Weights of a small mixture-of-experts language model, trained from scratch on English Wikipedia.
Size: vocabulary 16384, 66.2M parameters.
Below are experts of layer 2 (counted from 0) of a mixture-of-experts language model. Rows are named router (the router's row for the expert), down (a neuron's output weights, with its number) and show model dimensions 0-127. Each number is 128 + 24 x the weight over its row's rms, rounded and kept within 0 to 255. Numbers have three digits each.
Before each expert's rows: a language model's description of what the expert responds to. This comes from a sample of Wikipedia text that the model never trained on.

# expert 6
Opening capitalized word pieces of proper names, often single letters or clusters like D, F, St, Th, Sk, plus some table-cell starts.
router:140161134158098150121098145150145105202178151139127109159126134113134144127127098134158105123107163131131141115120115189121123145109158097126137151142129125106098134109108118145157130139099134142118141166149078089160141122141149183138147097101141121156173104113136102130143112136149152144139131126118165155086121110142158097142110118102105155090138102171118099114124120169134147109104
down0:119138139085127130064114143123119117096141092112172128133112117123114131101106100101111110121128170108162103152114152131122153100108134146128123153154122162140109133096133126105129152169098128174141064160133146100123122141110134108095130120153156126118126055116133171118145130121111126174134144111163117117097122112132112126081119132148133096119162137097120094143145156143142064153154
down1:136062113113117134132161111122124100117119136137076075138090081144160181126133153143124145121149129107180135156164171133100120097149136114107134113137126120155112088115088094111106123106117092112114161137121145132129186133136155092147164095177092140127105143170118121134118090142151139163081092160159130119099139088192099107122137070103145125116154193116120138126068116094137126108134
down2:147104110161128100193126105143122100136112177106083119130119156178125126083144109132150164107144129108126120138170149126141158087153137125105157176174131160098112152120091146114160134137126099155138160144147107107100099136173131122137109148134156130124146138158150157124123130113130128147130136161107157093095122142157144124148123120115155071125126126146121133106122120138132107114159
down3:093126163118143137118133135108140114099153156147095113145140077124148159080136121100143139148128120136120111148124109139166145106157116121152137152139133158113143159099142079118146150148145118142144096118116128113116175099117149153082094119168135190080093087131117121103140120130112136070143096149126126139112163125102135115159137159167157150162143113149157123187131124138120127143141
down4:112074173108141142119100149129124115139076160225151101126127174130155094118134125143101142088116116115089143095139160095132122080076104146156113135083106134130111143127137121149132140090129119140125138127117156131114077131125105085161115136139104105131118118149109120128112131116166156149150134119154118141131119166124103144151135108158136142147161106128133111137152093122158134122152

# expert 53
The word by after passive verbs and credits, such as directed by, written by, Preceded by, plus with, from and dashes.
router:168146153130119136155094145152163137169151160125133107120093136124150145134164098157130112104105125075145129094133132148083126167130140080141112174162119147085071168100135096123090147081124148123156139123142085138117111122138120168126166095107153134148122131079140103093109093111129076161105113117092121128100106124119164083148107154148140130135125123121109126104101122160114111097147
down0:106072162109152142131124130132145126132135126169104137127102122123093122106105139148127112084097155122072070110095155154123145125174111134077155124144148102139135174144089104110111137098128124111148132106157137119124161160121136111075132115136123140129107125104160144138104119107118135140128063117156072127103153139152139113153136159078129132151115138112160194154103134108138086122106
down1:146134113102101110147117135135114147153105090125130144106149138157129131119152149073116125138118118183127150172156150129131140161146134113106145118120144110146140127163182101104093133147138107126126104099111144149115106104093161180126125105112155128118127130100150122137144124092113099081106177101137094098126087147149121071134136093134137098163155168119119106120120125163122157166110
down2:171100150136130122149131104148158117100121077138122208076125152132098136144123137163111106142140134112167100109098140106157137144137156145155126194142138168109128112138139154133119131137139153113123119179106100117103136158112135133112179088119110129090117140108118102101156151139129131127103163134076092127098128188132154136134151120194158157137074129109100178114171128126131125137151
down3:154136150126114107136080185130112134107120135102158116139094112151085074132159133132129158106163140107149135151131135126102117108132103161085150113149150133161123150121169127149150167125138159122120150167091100117152120138137089160115147114158125084137179139134153125113110124119097167128129093095059127137096147110131133131123146127153121130141096086106112128128130160144164151124172
down4:099123057137116155162115103098112129140090113144146152147091120123130159153158100113124114177098157108102121102134138158108096120105105111137183079117159137126126127109109095124124118177110145126104129116112146132172141149138119124150117125132144162170123167125104152159194096108124151130133115146084121117107105139153118098132126086157073108149129104119107158157104118096058082125080

# expert 49
The word to after verbs or adjectives (allowed him to, able to), plus modal verbs like would, can, could, will.
router:131145110109147115105090107141138105112154165133107131167131144062144111119155101144131146137097160075158141091150111166072165135151126116097165149130091148134107136134152092098113160121110150139171133109134101097119160117099130157107150112128150133103150129169137155117152153149158127119090116145083146144121126132107124090068090149147151107157117112147118122130135135156118175114086
down0:150080098126155128114123161111066110129146156139145166122146148125116137111165168127127155104113115156114129136163136086138125098095124126165136136099111097168113128098121141124152121131122126157097175128137138112149142105192099155114116136140158131139084146155117121117088103107117120168148166136127126124131154103165102123130152167140118128160167147115119125080134153104129145106136
down1:145131117137147113126110113114118143203137129136135145136141126114132142131140110147133115156124075131079132114106127118143109154064107137094145122152121136099149127107139137099166126088130120099118164120076130118128168092148136105128119136111082134159132127120126146085157126114150071108089127136165120151122078128128103183116140150138168121108143163106152153105119142150110145095122
down2:129152182110145116141100104099152089077120118102134128106114121110178135130135142093130137091148145171206167094129126151140116098155110149151157121173153132167109158090115123155128150123113128137133096137119146136093169149113130099161136115110150148103171100116118129149112128108137144130067143108155152123093120125130152153150104127142124087123114138109167174100084125096140098134111
down3:119078091131164150132127093147141106073082109106109121133127139121104138107136089134101139145108126106158120189132189122160143143112106111123089085108088132117083136157103179122149147116149131126137176123101110133133133138137147135127098156125123104107119153130126134111106142076133125144122163112108131113120118132101125068121135142134099164146122120180100166098140126139082081147122
down4:128121104161137126112080126125137122119129074130104141124132149153132138096060125109144158112144089162136101125122138142122135084131181117121129097093109147150146150155121123176088135119090148140114116110100142160198122082127125122134111152131125157096173100090173115100147147117108132135128156150132089161161103102152140094112126155110142143127150135094125154131112140081137134158130

# expert 5
Common abstract nouns and some verbs after the, his or a, often in headings, such as career, work, results, history, located.
router:142099145100132091158118080126100153117107109087119157109123117147116108151177168135145136114144061136119106118103124098129134120102150112075136074134156120137171103153119142128132152098130155139139093122123123112086119155172160106137112174161131097138074139148139164162112137113141134121124156166125130108146111096141118150133136132151107092143127131093151112122113140083122130131171
down0:149112100120148171117174183122112100112118136155161133104146150140104113107124152092122136121162197108152096094135074128121126135103111167142166122124081144093091129127127189149146095133123140095137167135141120140156091126136079107098140127098148112102106149148147165143101130087121167181134142130124157106112165132093109161108121116131168067116145146103126118126121107141076106132134
down1:164128150132092102153153124115144171129162114152093157124111126131097098151140083137139125133113153151105116144146131160133125135117132150090114058148129125128094133103102103147111132154106135104133145111130139088105155117127171139107181126075152130177101129106129146187092178084139105099140129093148140100095133079140136104108142120116147141093120084149134189124111133155126120127148
down2:154147157121139159058138061128094129114145122105065122131108113101094087109125118140110126190155128148111104134117102109098140139156146111152098113087126138132150099144135142139062125129154142108142160155138120132123142141138132138097086113174128095097148141160099094100147111092124143140084116161148156090094160125092123135141115103089103130157149130145172133132150141111158118134127
down3:136087144165139139106098123127139113176148163136137112109124089133142132144116113134126119167093105122114169140141129129112162153136100161105094177137133106159140162166157124159141164146141109116139127073163085128130099113145145125192101114122131139132167138115151124119135125175088138115156131153135142139114129127111163093105095102105127135127143112123161153157161160117068213137105
down4:118130152142129111137108104158120097133142087137104108089141137141089172141117112120094111096121125144121121108176131106143112126144078133155164105142151158152143115126098108137152127094175091115120075124110106130112129098108102126148132130117098112113165150172143161111117162126180085173150139126133108133152143120107110139157165101119139092084149101135145076106076122150134118103112

# expert 42
Paragraph breaks after sentences, == section heading markers, and opening quotation marks before titles or quoted phrases.
router:097097138130176133129086123133124122120134144130122150121136121147143112179149112137118114100140142121113086159115133130165125112144151156142125153115161175123111111150143157112099114081152125111089167095128165154151132168118076102095096139135092110141082138129107134121057114139110161108176151092163119133097093097068097094126142128102159140077171139086125138121118115098128084118069
down0:183106101047119155152114128141133102140114108131137127097113152130128165130140191094100146145120133089159115129125097107098138112110121110166099104102137134145143102103185129114140156104109103119167137115092150125128149102134145206135139134098123129152111139090120154120125106101166191133108131146093111138131137131151139129112111117135063137150146090122158138126131088130125105116184
down1:105081115118122106148117120130108133104055104109127118124157109149161131121149199081123137157122109150139108135127182090112119124108071139135140067101131145138122159103119107104150136152094117148143100149152112150088133124142111133138133121105152133120100117121107138126171120147122106170105148134104105123129136123171116151127133114167105071123131090167103108134144164128152120130138
down2:170150142138119130139123138159160115118165141106160133132148163134107113154118139085103129112146111129085101111127149135165161163140099127136145102155102139145142118156109128119113123115148114128199140152121111117105113129108139140122148154059143117144121138081134129163099168128136138166179170106136145122106137146096159108111110191095109131101124137157128131139129119153157126140156
down3:108180115118132118120148123115119112114158147140071120118129138110101087135135086096156134111126160127119116115138134123134159104130112144144125080126101127148147130149152153135078133083138119121161138120097135058150124119113070095116104138112127075108079130159092088110130117132155139113118152096141088142076156135086124135133117160128136156118101108150101136197113144078109111138153
down4:122102130108108157106143093094145138129125102085127091077109147121174107140138116174170152130138135140103102127109173109143159175099112139088137133124118120139172123100146122138154086111174150113131128140104105115099134121132098119078172165100127129104113086139103143157145121120122128150197117119124115134199137125104154096121148153132121130181144161119184144132118157133126102168153

# expert 20
Full stops ending sentences, including combined forms like )., ". and ..., plus decimal and abbreviation points such as 0.99, V. White.
router:154080087103111132136139155105131139079112084141115135082116104115093092091117112109119130143101141135153125144145124104114093146121121162140096111118098139186181149121152137134130128103130122102127137117151111110117151151176153141102100104121113109165139105142110137110159119118092150087094095135153174122120126095082179114125162122137142134156108105135089088104163142120109157145120
down11:116111143180113059108154137150116169156108147142177129137151155104092176110134119119087153142155120112133158131099081127126124105104134146129156125135137103151145135164140104068139156173175121160121114176135115143116149123122093100143094138144110119116119109139141159103096111102105150149139161102135106116150120105134087101123117170153104075143138103126112138146168165124159125120124
down12:131129115134078093099133141103113122163112148107157130125095129129180138124128155177106080170151143149149149149111125124183142139143146142138144145121102117133105129121138078100100093157136143145114167130075106152136101108108125152107133084122149108115163148122085114130139135133146124154154100120120158185148138107132095150142082157146143115151096134144171123153152127162059135176132
down13:113156099102135143161118158123137120134126104156124156116110118147110174122138126132153113107094124170146126087139162188149161108127211147145122101129128132128123104125119140154111125106116140126153146095144122151111132133140140117170081135159073138158076151103127172094099093095135147078092152136158117134147098111127130109119113126135038125129178145113099186157126148137138147135111
down14:101116130114118144136116125123128147086167144120114147136125073168123104126154102171120121137139102111152095128116118139177127108159126105155152136082125115142144053081117130109139157132136156140075137118138158103132100144144083096099121124134151132138157116169140090148138142165114162120137154130109126124132136095112089078160138120095130145142130130144146122129142090072046117147112
down15:142126116115140117169138143131135113090123135133109104148129080107110159126150108162137153126118118118100115113125130121098091113145092110137142118129133102137122152137138135153133171145121112117111129122107132099111129106144166163113158085193143129139176114127100118136168137095130089123095092146116148100136121120100133128155155130130137148132142133182124134133149114140120154177141

# expert 2
Existential "there/There" before is/are, plus commerce nouns like market, shop, company, product, and word endings such as share-holder, auction.
router:145167123145107158120076138129183101170161165137149116165102152115131143128121107119140125114118168106137130115088108191104123140102157102127096170157119130102082136128109107163140118138090164159123126159154088143112145151125157165137142101109146141149173115100123100142157100142136129124098127125136137152102110107172157103123126139113110167119140119143124119098117083165145151104094
down0:105123125147155111073136111108134142123116126155145111135134133124079077138109139145159145137107117106124080164134138127133109114146124109153110076113096156154142154114108127152158100156147097136138125123181134189159152157104167104167116139131096113094125133106086124125138175130165158135155133138145187111139158095137132149118124127149135139135121141114144129097091126089074105151173
down1:099091140136156124114101099145123134153159140111127139157086150130119120154128120105112138148095112133102106082103135143154148121121117114132136153134099155118153104119136120120174092156107128135117142135124141089130127129139075123156171100158146134109146111127069109119137115143076114161140113151141156124092131138119060143141132147090150134125109095138135118155108120138098108146158
down2:078098166138118115152133114119109117151128120085158149113126148171124114094118128139173108152118126146146151101131106117175092148129167200111108162075085104141107099164155131150113106103094099133126158086107137127150143135120148103152092116099169108083170168157091144137113119123126129181126104082114152143123178146121136138127135122171114144107170147137150145149144131157131112132133
down3:119137096118137134139120135120167116118123122113092118111100128147101139120099138140099151095122181150118127160160060108152155113132144122131082152165126132145143081098152148158104133116119137106122098145097102123108141076122139129174116120117137121105113118102148147093100128107126134167143150084131114134143116152108130098129144197088121137154170130149110157115101099141172139090146
down4:138120114111090152146072133126159108120145141127116131128094136145147140128112125143125171161092131131137147138104113150137115155111108080110114133147113107133144128109110087128102138127117080140121120127097141119096129119106153121163157142174140143115059122170119108126091114138137132140139123137121156115087104101146154126135132143148103121129099191074089151068126132168131153116153

# expert 57
Male given names that begin a person's name in lists, casts and articles, such as John, Ralph, William, James, Muhammad.
router:131103128157108134158102161108144161153094089124084091103087131130157120130135154141098122161118125133094106130144158139102149140127138114154111061082133143175159105086148130131130103105137121144164161145135089143147174105160140084117125124101095113153103184136100157079097139134106098101160153129123143117123164125114134155093127094134133118160132101144136131177158135160135095075095
down0:127148127098132165146097147094151109122098126144080116173135136090150132116132122159127113173150177102133124143150146149105119130104137156132143115144095126116145099095082129112127121135129129143141135119162089159125131148141113094120125159098106162132114187115124131134127158111081082083115132123105120134169157148136126126214147107104126150165122141136093104146174151129174102092153
down1:113118153091124101123101139141115152138114115126122167132117109170140122104119103158170130165137188127118183128114108100101145119148126126130121177097141142156120120110117090128130104163133136135147116086091141133125141111142095138132126135107145106087121119142075131094114101141121100176108108169146153152116133098081143122121144102162162097128128120134157111127118123117122095135127
down2:113156136129091110129113093143089137130156117181094110107136135107130121097129138141158133117121166102109127156134116152136201171113109165121134181158183142146109133103113089112146121102102095152124104117115123135114161108143100110136118177177120170133131147181126171124103115084141137102149150109132138107142133107128113096128120118122108116134132130157144125104158120103122119143122
down3:120123139127175115131127126127122130148145153078102121128137111118140095133119148153138127118098145134118115147175094124171102155119147096149106144105112148159096102147130101094137093084169107109104144107080125178109094134073101139081162172189107139138167138143114108163128110111079061172168134116111066128171132135126141100136136117105134114141102120117142163120108170138127124154152
down4:113136119074179131137101113117134105103093134179112104171128152145164113123136135145145120131117093109119139108144144133151105137113145140115125146136116129121092118166150148112137116127167154129089141117158128084165137165173149156076115126125158130128112103097142127117099147123125130146129116137063111124143129145098129153106130119107169118104125160135130135111106127119100110133139

# expert 19
The capital letter L in win/loss tables and abbreviations, the word Professor in academic titles, and name pieces like -son, -berg, born.
router:124174129156104157139097168153138094167166145148113104171104132110162144113121091133165091122119154113146164134105091151111128140115138106102137177160136141093065119129105122159149126131083160144109124165129106112144137121176136163133138088098147144110198121112149110134137108135151104132107128137118161154104113122152152100135145117129114166105118113174133111101139145159125139104117
down0:113143063173138164159086168092142150150144106140139128155147094118117137145165153164112139134126106102127117117113168088151124117151112083135124082124119169116099109129158104162127111132144119121108182139108082113140117118137100154075146120129119125143124112136115142156163119143142159102149105117149124146117121174158124158120100058130095159160145100158149102160134110121136122093133
down1:142132104102110099109152148120156100139117147116105098132139165113137141141099143137158171138118152169148136127141155169130141141119119165081157130129152147127144160111103150116138158113130111168134158122136123110103141176138089102126156117150175150161124144125128151097082171135108114128108136118102134123115157166135110122116095137109139081118108127074131097131099114123151136132142
down2:166150143151107148128102126150085118117151127116118150158132092141111136137149125129123118126113128156184129211155114159130175144129145153117117118159112135106142159133123109146166082140149139128166075180150106099153068124146126133154092140142102169101130140139118125120164104107115123132118091134101114133134102100159142121118136137119139104130137098126089126096134132130130141141170
down3:102133090103177113098126107135137125142112133121120122144140098167099127099131163130140127149118123131116099109206144126092107141151130125098100128128108144097145065103087123102123145121111115107129115105136078190101094116100117086150107132126150070165122133116107152111108139119122110115153093087115122118137157132177098125144123132111128148144103149142136127137088180109129109147160
down4:175149135148124141136154130140104113105133100112150075156135173131128122115132114163133135112124097155146143129165121110146103131120112142142126148142126139145149175120157142143122136109096078133128107125126115139140159172132124101094128095138125109118140130100122163162145143135124133135097112136113115126140145154105112121096119105118132136108129118098149116134103074090154133099097

# expert 23
Forms of be and have after a subject, such as was, is, were, has, been, plus may in "X may refer to" disambiguation pages.
router:131133139114091116131095131147140128112131161103161175146143152150126142119138149108108128167145126104105114146133137103117106157122149116165156112135125144119139159110158087103096150145150141136122150087113118142143120152106119111157119199144146123096092114105109140115136106140139126114114137156130141119130144102119105110130078147122121090122096131106133148178126107129143112141123
down0:149136127135141096130102116129126127120128136056131145091092075139115124112163109126152159111129133162153131099130125081161191105153107115132125114102120114148116113136116131110163135138146149144124120106168149104133146140096133100128080157191117141170129121167149131138132138099131127127137131144122152180132154125167110130134141175134153119151110116126114146067093147139126162113183
down1:127120151072136176117089150097118153155133147114093120112139120088135133109130173127140123091113111134129130159183105118142095119118118108125121125107129132129130169108109116133152123127124125155143152142138104081090179110131121173116110108136118123180137143060122162131164127107132146130115111103108073132145183112125106119149156104085133102112110098143145144116121087146165163148146
down2:177119105106087103157139121090132107141151118143136071080144131159117158101117120117143112133056127114167091129104143099107117127183149137145133112135136147170120128116114148118130118127131109098117113150133093126079167118081137130139111189108142118081146130140101121125086108118144143151140112116124163139132117119111142134131129116102132117108113172103111147152111125155129121096090
down3:099143144118149123143123138148110133134098158128157141122080114107156131159102108149109161122126129157130145134128116121131127143091117140145118153125121154140163168139126153106112115123129162133117150135162142116148075124131168106101108126135171157125115095150153154108132144137147102130073107163127167090141121116127141110123112133147139108136095103107150098189165095169166189128153
down4:094131124125126107080152128111087137136127180110170112096141105115103127126133132130143128129110133130138128149103119127156103136136135146122117116142174107153163141155124128113124138147122133135110154095128153131155128095158137143110120117100060112118088174111140140148112148097121166148136120143142121119116123163074165152146156102141162079134199155098099141162156170124116134154134

# expert 8
Instrument roles in Wikipedia band personnel lists (keyboards, bass, vocals, list dashes), plus adverbs and business terms like also, again, commercial, region.
router:164153138154115174102105146163157075166167155115136147159126149121141141140120120123133085085124168115122135131098104163102134153111141086112149164175116128089087127127108098158145131140084165154106141159141110108153146137130143155136158112109170116160140089108148097122163102120118120108109137120154105162101118135160135099100129118136125131128144114159138114087119139158122144119141
down0:136181114136116145118089130134106132145118143148122092138124126122107145162131153071115166130117118122126136150112105134110136155142104101174095137153102165123118115155148134109146164153095160060137121117096079161121132139112110140134139110118162114126092091150101110131112110137176142072125102139134123182153111155101134132126109098077132116150113143122158124142113117116114114121132
down1:101135105162117149125125083111166134094152137159099143087151131133117137115136115122157094089141085154130137117131144152172122161121156127127147146144170134128127133146164099087136117093159104151131146101135143123125123134146095142131151121141136114128130127113120099097127144116121141130139132126138110126086097093091170100128126106111177154149114121168103121155120140110147155129137
down2:129146121103135112098131089153079129135148127133132118177151143118150114156102125110148117183137111076109116112100125110157139146066170119154134099110087061115112124098152146154161136132125120098130118172111157172096138159110123149152173125099123169101168135084144109134129132132167090162183139122116116131149144110137116101137113118143136121100115121075119157128152177132178113135112
down3:119086095133120133121112140129121124157154107118207117121114114092131124177130122134176135148132143134098144166114156174127125152140121156170118123152116179123107127120147159103126121170091163131144176153131117127098121095153151113140140146112085093103151096139182168150116113148100140094144164165112098094138154113142095109113140152124123130115079093122121120149089098145089112067113
down4:127156106128128140173123112131093119126121118112126108152143139085144135117128158127131118153161177088163119146152118137157127105109163088136143141121144152111156138124112113105148100153114042117141116151129081102119135102160128151087132140145124147103117124144143115138129103150139143141105111107165122163145099122128147145170113152142122072128186094121160132105166118084104148117134

# expert 7
The words as and with, plus predicate verbs and participles after was/were or to, such as became, named, released, called.
router:148117133135184131136096099121130158158069089145096138095113129121132114106134161135117113091148098094126139131119136116125119172107123134110132113113174101111189109111128177159102162154111094123126142131123118135095080104103094066132123138125114116139077111144134115107104110157106116137126113122101080099137130111155109133109109132144077107134116163073131118157092160101101152115170
down1:074093105145143096150167136107172149159129150145146154126149101146124117089138129085157111118119106106107106118089091107123157127142114124119152154168104120165137141106155134112131144119077092119135075174087129148119131117092122072102108141111095139154132111124125133099154128105087085113070129123144130127108156164118117075126089107152081133145132129112119153097139167104080128135120
down2:128160119146148154169102153103133128143134130090182078101105147085161156110169094132164138160128135158137090171095110164130140118149100125119129133122115128089155146159146126125125091122136160116141167139114145093167123129135132125144095092150134118113120120154132104158150078115124107177101093129144111124127113113065120162109142112145130192097144137131172157183134114142128092097144
down3:134119109100125130130134142125132099156136143132136101125179119151104159115158104169163125110113141121152117101115118126105101131125121087121109162184082151134088182146130142146122159131130135141110176114161160129132163140096122147143142101167122191132155138123104103164134117092114161111121149129115116170168144148191125153105096147103136114094131138141085097122123071111136151123093
down4:128085097088153122117133124091153154105112106117149136085099150132137117164154145119120161106129128134145174125146140127112138100152111138154166090130170135102137147175140158114127167193146134129130147110138118110105104139114115089112087150158164103133170151142108119108133143160160155123200120136099113092136118136113136152110122140100123127082122073103123115133135149113149127114111
down5:148165110166153120148118153153152142164082146171115158149136139166163134106139148092144119071132123115165144080148099137114117135131127141132173168129151145116112142131146101147171134100099110163142119132107123090151095123119186079168124144129147131148143104108139140089136108124101122118134165111121153157112096129120114115097160155142112118088106162109133089131113178102068161130080

# expert 16
Month names and time words after on, in or the in dates and bios, e.g. On September 8, 25 April, year, season.
router:122100192162112080140114109091160135091117099091083106109113120128138109118100133124161126112091114121177153167111119101105169119095111115125081146141135093113162134135105127128098140130100134107168156143131152145162106131149159150162130098102161173120106104107113120124136157154150170147140131097079158093138179146119151115126117106160147167155136110100113114127113152152106153115099
down0:125105086120119121122106123179120151125194126157135094113132137128165141111089134120123072168155104095127098113132139149108136105090126084122128153135131154145148133112136146124139110138143126101129123146119164116106165122131173142140172119118113125114148101127104077092106158140111142108131163114155113125057173130109158158133095107097116169133121130138163109108121142145079110143114
down1:155123131131148145152122143117170164191090126115119168129123140118110166184161130096106120135104116148130104146152165127103104111098063118146148130123121085116166124121129142136141118165137131108127149114099129112103120132151159155166139116130129161139125129139142130107120116123090118161143104141157133075142118153154137122078116099132124155147134109123161122150113177139137160129160
down2:134114122112140115139103111127091139107153155157100119166107120160181127168135163166123127114133172179157129103125134123125160158123134138144128126141148112145115107115178133122138133165116146127158105125153108091168141085133125124125151145174141124122125165111119094123161099139206158125156129108092136188136144106123123154123177160123132133137141155143161102144143146079144158121135
down3:082121068129110138148086122145125155124123153104182161135119133185113133117134122141124153139090130148157124116100102115088106104145134112107104121156118097108133148149123115112143168117162143117131108139146122124089127144092099150119128101123078131098135150142126122106104066093113165136137123141140126068160165163138097145155118086104140119150135125150113101112094082117093124144128
down4:118143096157101140131135119126176122134096110134140171164120151139117138141135085128122104158131114165116102124137087122110102114137127092141102087137140120087142151051103100141122129166124170151140163128111132099120141082106122154141093118084103151146162126148115140167135096142120122106137110139121119088154137141167050130150133117160133111152141137090133109104114100113117094124113

# expert 52
A single capital letter beginning a name or word, often after a hyphen, space or quote, e.g. Hubei, Crafts, House-Museum.
router:094147147129132125173133120108097155120087137133148091092182090140126142127144147103117160150112093116126104164170152102143094101126140124114084080130145116136136108133143147135110116140117115108094098119148156095076118106124122123132137138162098129145119160113151172101130125101111118153126166146120115111137145127125105143147149119154121127124115106095184171200097127107109123188100
down0:149122144165129166153147183116149154126181085100125111134160095104142147124130119137135137143149143080152130109196166110136126080113119113122152173146101104172125128159148124126114128160092131105152131152110185108115102111131109117102125133098135139161194135147098126118141161117138090170123113143093126150120122129141134131138121096142135093107174118131131153132166136142142127129098
down1:114164144164106149172151122142115114109152116133136094122132090117147103141122111140086112131111151129161137160172090124140121090124132132126138147159137127131114109130072125088096149111150101173124104107162097095123144127120144117194090166123075166108162141122161112140115138135133112141133129099142134138122105112116107068133152145098149098118181137143144124148159135145115108144098
down2:123134096144109088162145126117157116147090111113119178109141127088114131118099100136160156154130192157144125162128148134101116123116150103120132062140074127146116135121117139143111121137121070100071121090116120122142078167119132127092145096083120133169142141127154129141142127108115098096096163161105127094120104127099142117130133138134107143120122119141103106101140157127058120075100
down3:107078098135082119073134175135129142131122144087136131091110148129089143197132147125095129095091135130135122124160104059136159135162099135129154090102133139149171155125138083098129128119137153108114132097090146145151128165127094138148087142141147088156110122122115105199155110103123142118086114113110121120169148140138109151082103133120140111141140159152147133104155103118150119123130
down4:147168150121111102117134132093115143103124142168150132112132108180136111159131074132132148156101117133111144122132133123113126170137130111122131122131102108106096120125111115157156102148103119073082185121102093154148086107096146165122096146146156145134156154125128102145123135131143163145100118167108164102148114136105182131138090134105102153134114128125182087135165093116124134125145

# expert 0
Determiner-following modifiers of number, order or degree after the, a, and, such as first, two, other, more, only, later.
router:177102118119135109119134143107146154124094128121133161125121138163147171139124164115114113113102101138143101116134167103165133120114114145152135109122141132169148107129135158153145093089163132114122123145116160167137110155100166091089121179159118098142102131140093150101107124124076124119100101083136127114106147138164114158093112128136144123114109134042156169150170113135105129152117
down0:110119143113129098131123148108154128193145095113112120101073098141136119190067138124131149127137102129088083147113132111149149120096109112115105132078132139154131170094142091090123135124109115101114121153130103130140156163114073086112090144106086095169128181136114180103125128135137091120148133150116135122113111155133163128135145114082129144112147143183135100145158111116115100124158
down1:161184116149126100142131126130143166137126139156089141145100110147155109130144128126132133144103118142137114134157128119155160107109112160149125111119128175160142137139128144163106126130154136126135138126099128106096120139104158156124135121097126124133157105118120088146104126134095116132155102093151131150131128115154139122125127139140116170127146087119127133102159200123078164104108
down2:141120134123107157135102119079144090131128138123146106090103129164144114128109151083132133165109142120134124097154157154127117102144120139133146114111079151128102165119148116116170133124056110119140165115161150117130109121136160096119120114161174130170134091153106144075118151119150163137095140128102087142116083084121138184135114126089113096144129122098089092131124110126099079103091
down3:173121122150052145144120102117125120097119099108142116167131132134197120140136115134116115144158135142109142130101138187136153091148135132122095119110131126118194115152134077135132097121111125116115121143157130147108083108144130139112125129121157128164143143092109088161129152124166181142165124097116119099182085102126132123163145107140117089149117130144116128182105157137141120155152
down4:135134130097080085163127111152110130119132136128102133145111110135098136104181180131126125122113134105113112179133119153124082136119142133148136118130123150122125105119097103131100112100096152165116135140170138185147158119130138146115094159134122121136111138134139121085114132146146123130148151129150088148126135142168146112116106133138158152128150129114119067151114150141131125181106

# expert 61
Capitalized label words in tables and infoboxes, especially Total, plus km, City, School, District, Democratic, Best.
router:112123110152168117136129105144115126157126101104148110154135132143114113120101124131119119124140137121111121154155086124150142107095105125136103092106109078113139101156115129135152101112126128154095141144157180149150115144094153157075137150153167174095112128137137123111135171108140087077100086122128110144116111163119105136137146124140152135165120107147159161120145085164142113169107
down0:109124141092106108116153128089175077124123134126159163126147146160098132084168158113125088134117157104137149135159086120095146155123112113126149146141164110119135183131111137153129162128157163120101100150121109112185135071169138130145131098142127178114127150122118137161106147089101122127129111121184176160135161153138132130103135135163134093152116149147127168124088156114128186126158
down1:151087139172099105128115152136148147173170114147123114130126088128124126129142139148122100207117107118162123122123112142112111163165153112122063118091201119110118135137141085108142090144091156123128104121125145095090098098118139115102170158134102131154101097100132109148138109111124093163113136099150160158178130142139132141120125090166136150123134130138124122140115120116089107101174
down2:134101100108135125125126171105123135128126147144126174144140129103125133135075088148176189161107091102112108124099138145152094125111186107133110139149145119144159134159091102123120102144155132100143159134094085196163079152124151173138159128122088147135140115173130131146121136125121172113143125159125139164061122097126118095105151132148131147094118091129213173129095162147159145152092
down3:105107096123074172152136062113177144126109127172136103110131105125100149156173167135117126150177115159095103134098153124103120136156150149127164129119103125114158147123150125118131197117116136126117153093167142153186153092151107128135134110109108123132144120149188151148130117159115121165125120090105136185111138146112107127129090146130124127175110133122160113092145129146143150113134
down4:151102168149104149095083117141096152122120140098139143128147165111114121121163082100119150144120116101139112126161155065153153072106129103128133116083087150136123148076154112132124161139134130176123151131142148130125113138143145129144132105114102150132117119146142137148156090152144134103104128160126167132156125104149169174165145102143103115133137118138150097155127136098116103100098

# expert 38
Possessives like its, his, their, 's after prepositions or verbs (changed its name, survived by his), plus "Party" in political names.
router:145174131145108153142106163150164088146162164131127130176113133127147143106126111107157113111119166095136146141114092184102119136137162099116130156157109142115084149132130101157143143130076160142089132159153108117146147128135140171094156106097152165148191103090129113121147105132147112138094134117116138142114100147175150103135127124115131160114142115169082106102136124166130133125099
down11:159128110117112110111081154113112122107101146082139097126165122161144163148115131123128120155136174127153114123133101142098130120115118120119121119100161131122137138160121149113107159113142177119162146142119063145130113118154121119148134135137124128129097095129151158099134168068127101148061148075110142102118097096110094117170121144089072125163123134109117101108147150113131178128159
down12:117135101136095130141132186108130110077113139135122045155109146153131069120105154106069131140152131153114109147106105115166078134142124135121156095113126111104109159120085109173090142108084133152142079121120119159087152126143097105118112144158146167093101116136137169117158130151126145152138143127133135154143092098156136131174144134152132124092151127116098099155107171104115111144069
down13:138152168139165121114140127137053149133171162124070153125131134114085140134149081110106101120149142116090101126157126157112126141116116111150120166139159117105159147155138150137156166137187126155148133144177113159135116104118121113124117161142113145135075133141126093148132108094176150101140093119137163141056124116113155130142138123130106131125168159146126113127110131133146175109118
down14:101107122117152103159121145113096146159108147146120076147134066139077120106161156108126125107132090128130119101134141191140154109131101164123124101149144160152102137114115098106096118099120103124114108111129105114161160165136138121129125136108146084141134145147118136190117084119110085143147130118126113090106120145102138107106083140156098173084106123155112113125110166117121123123117
down15:144154087117135137107163120106116108126192130134159132116132145130144166138121111080118089152171103145107125144108161128102136112122109131149087097141149125136122163102072163095157107094145102147125143146163166165106160160124146111161180153121098145149158153134110142140114179108164111105155106116137147107146129149116129154175112108118121117170124131105136171128095131117145143170135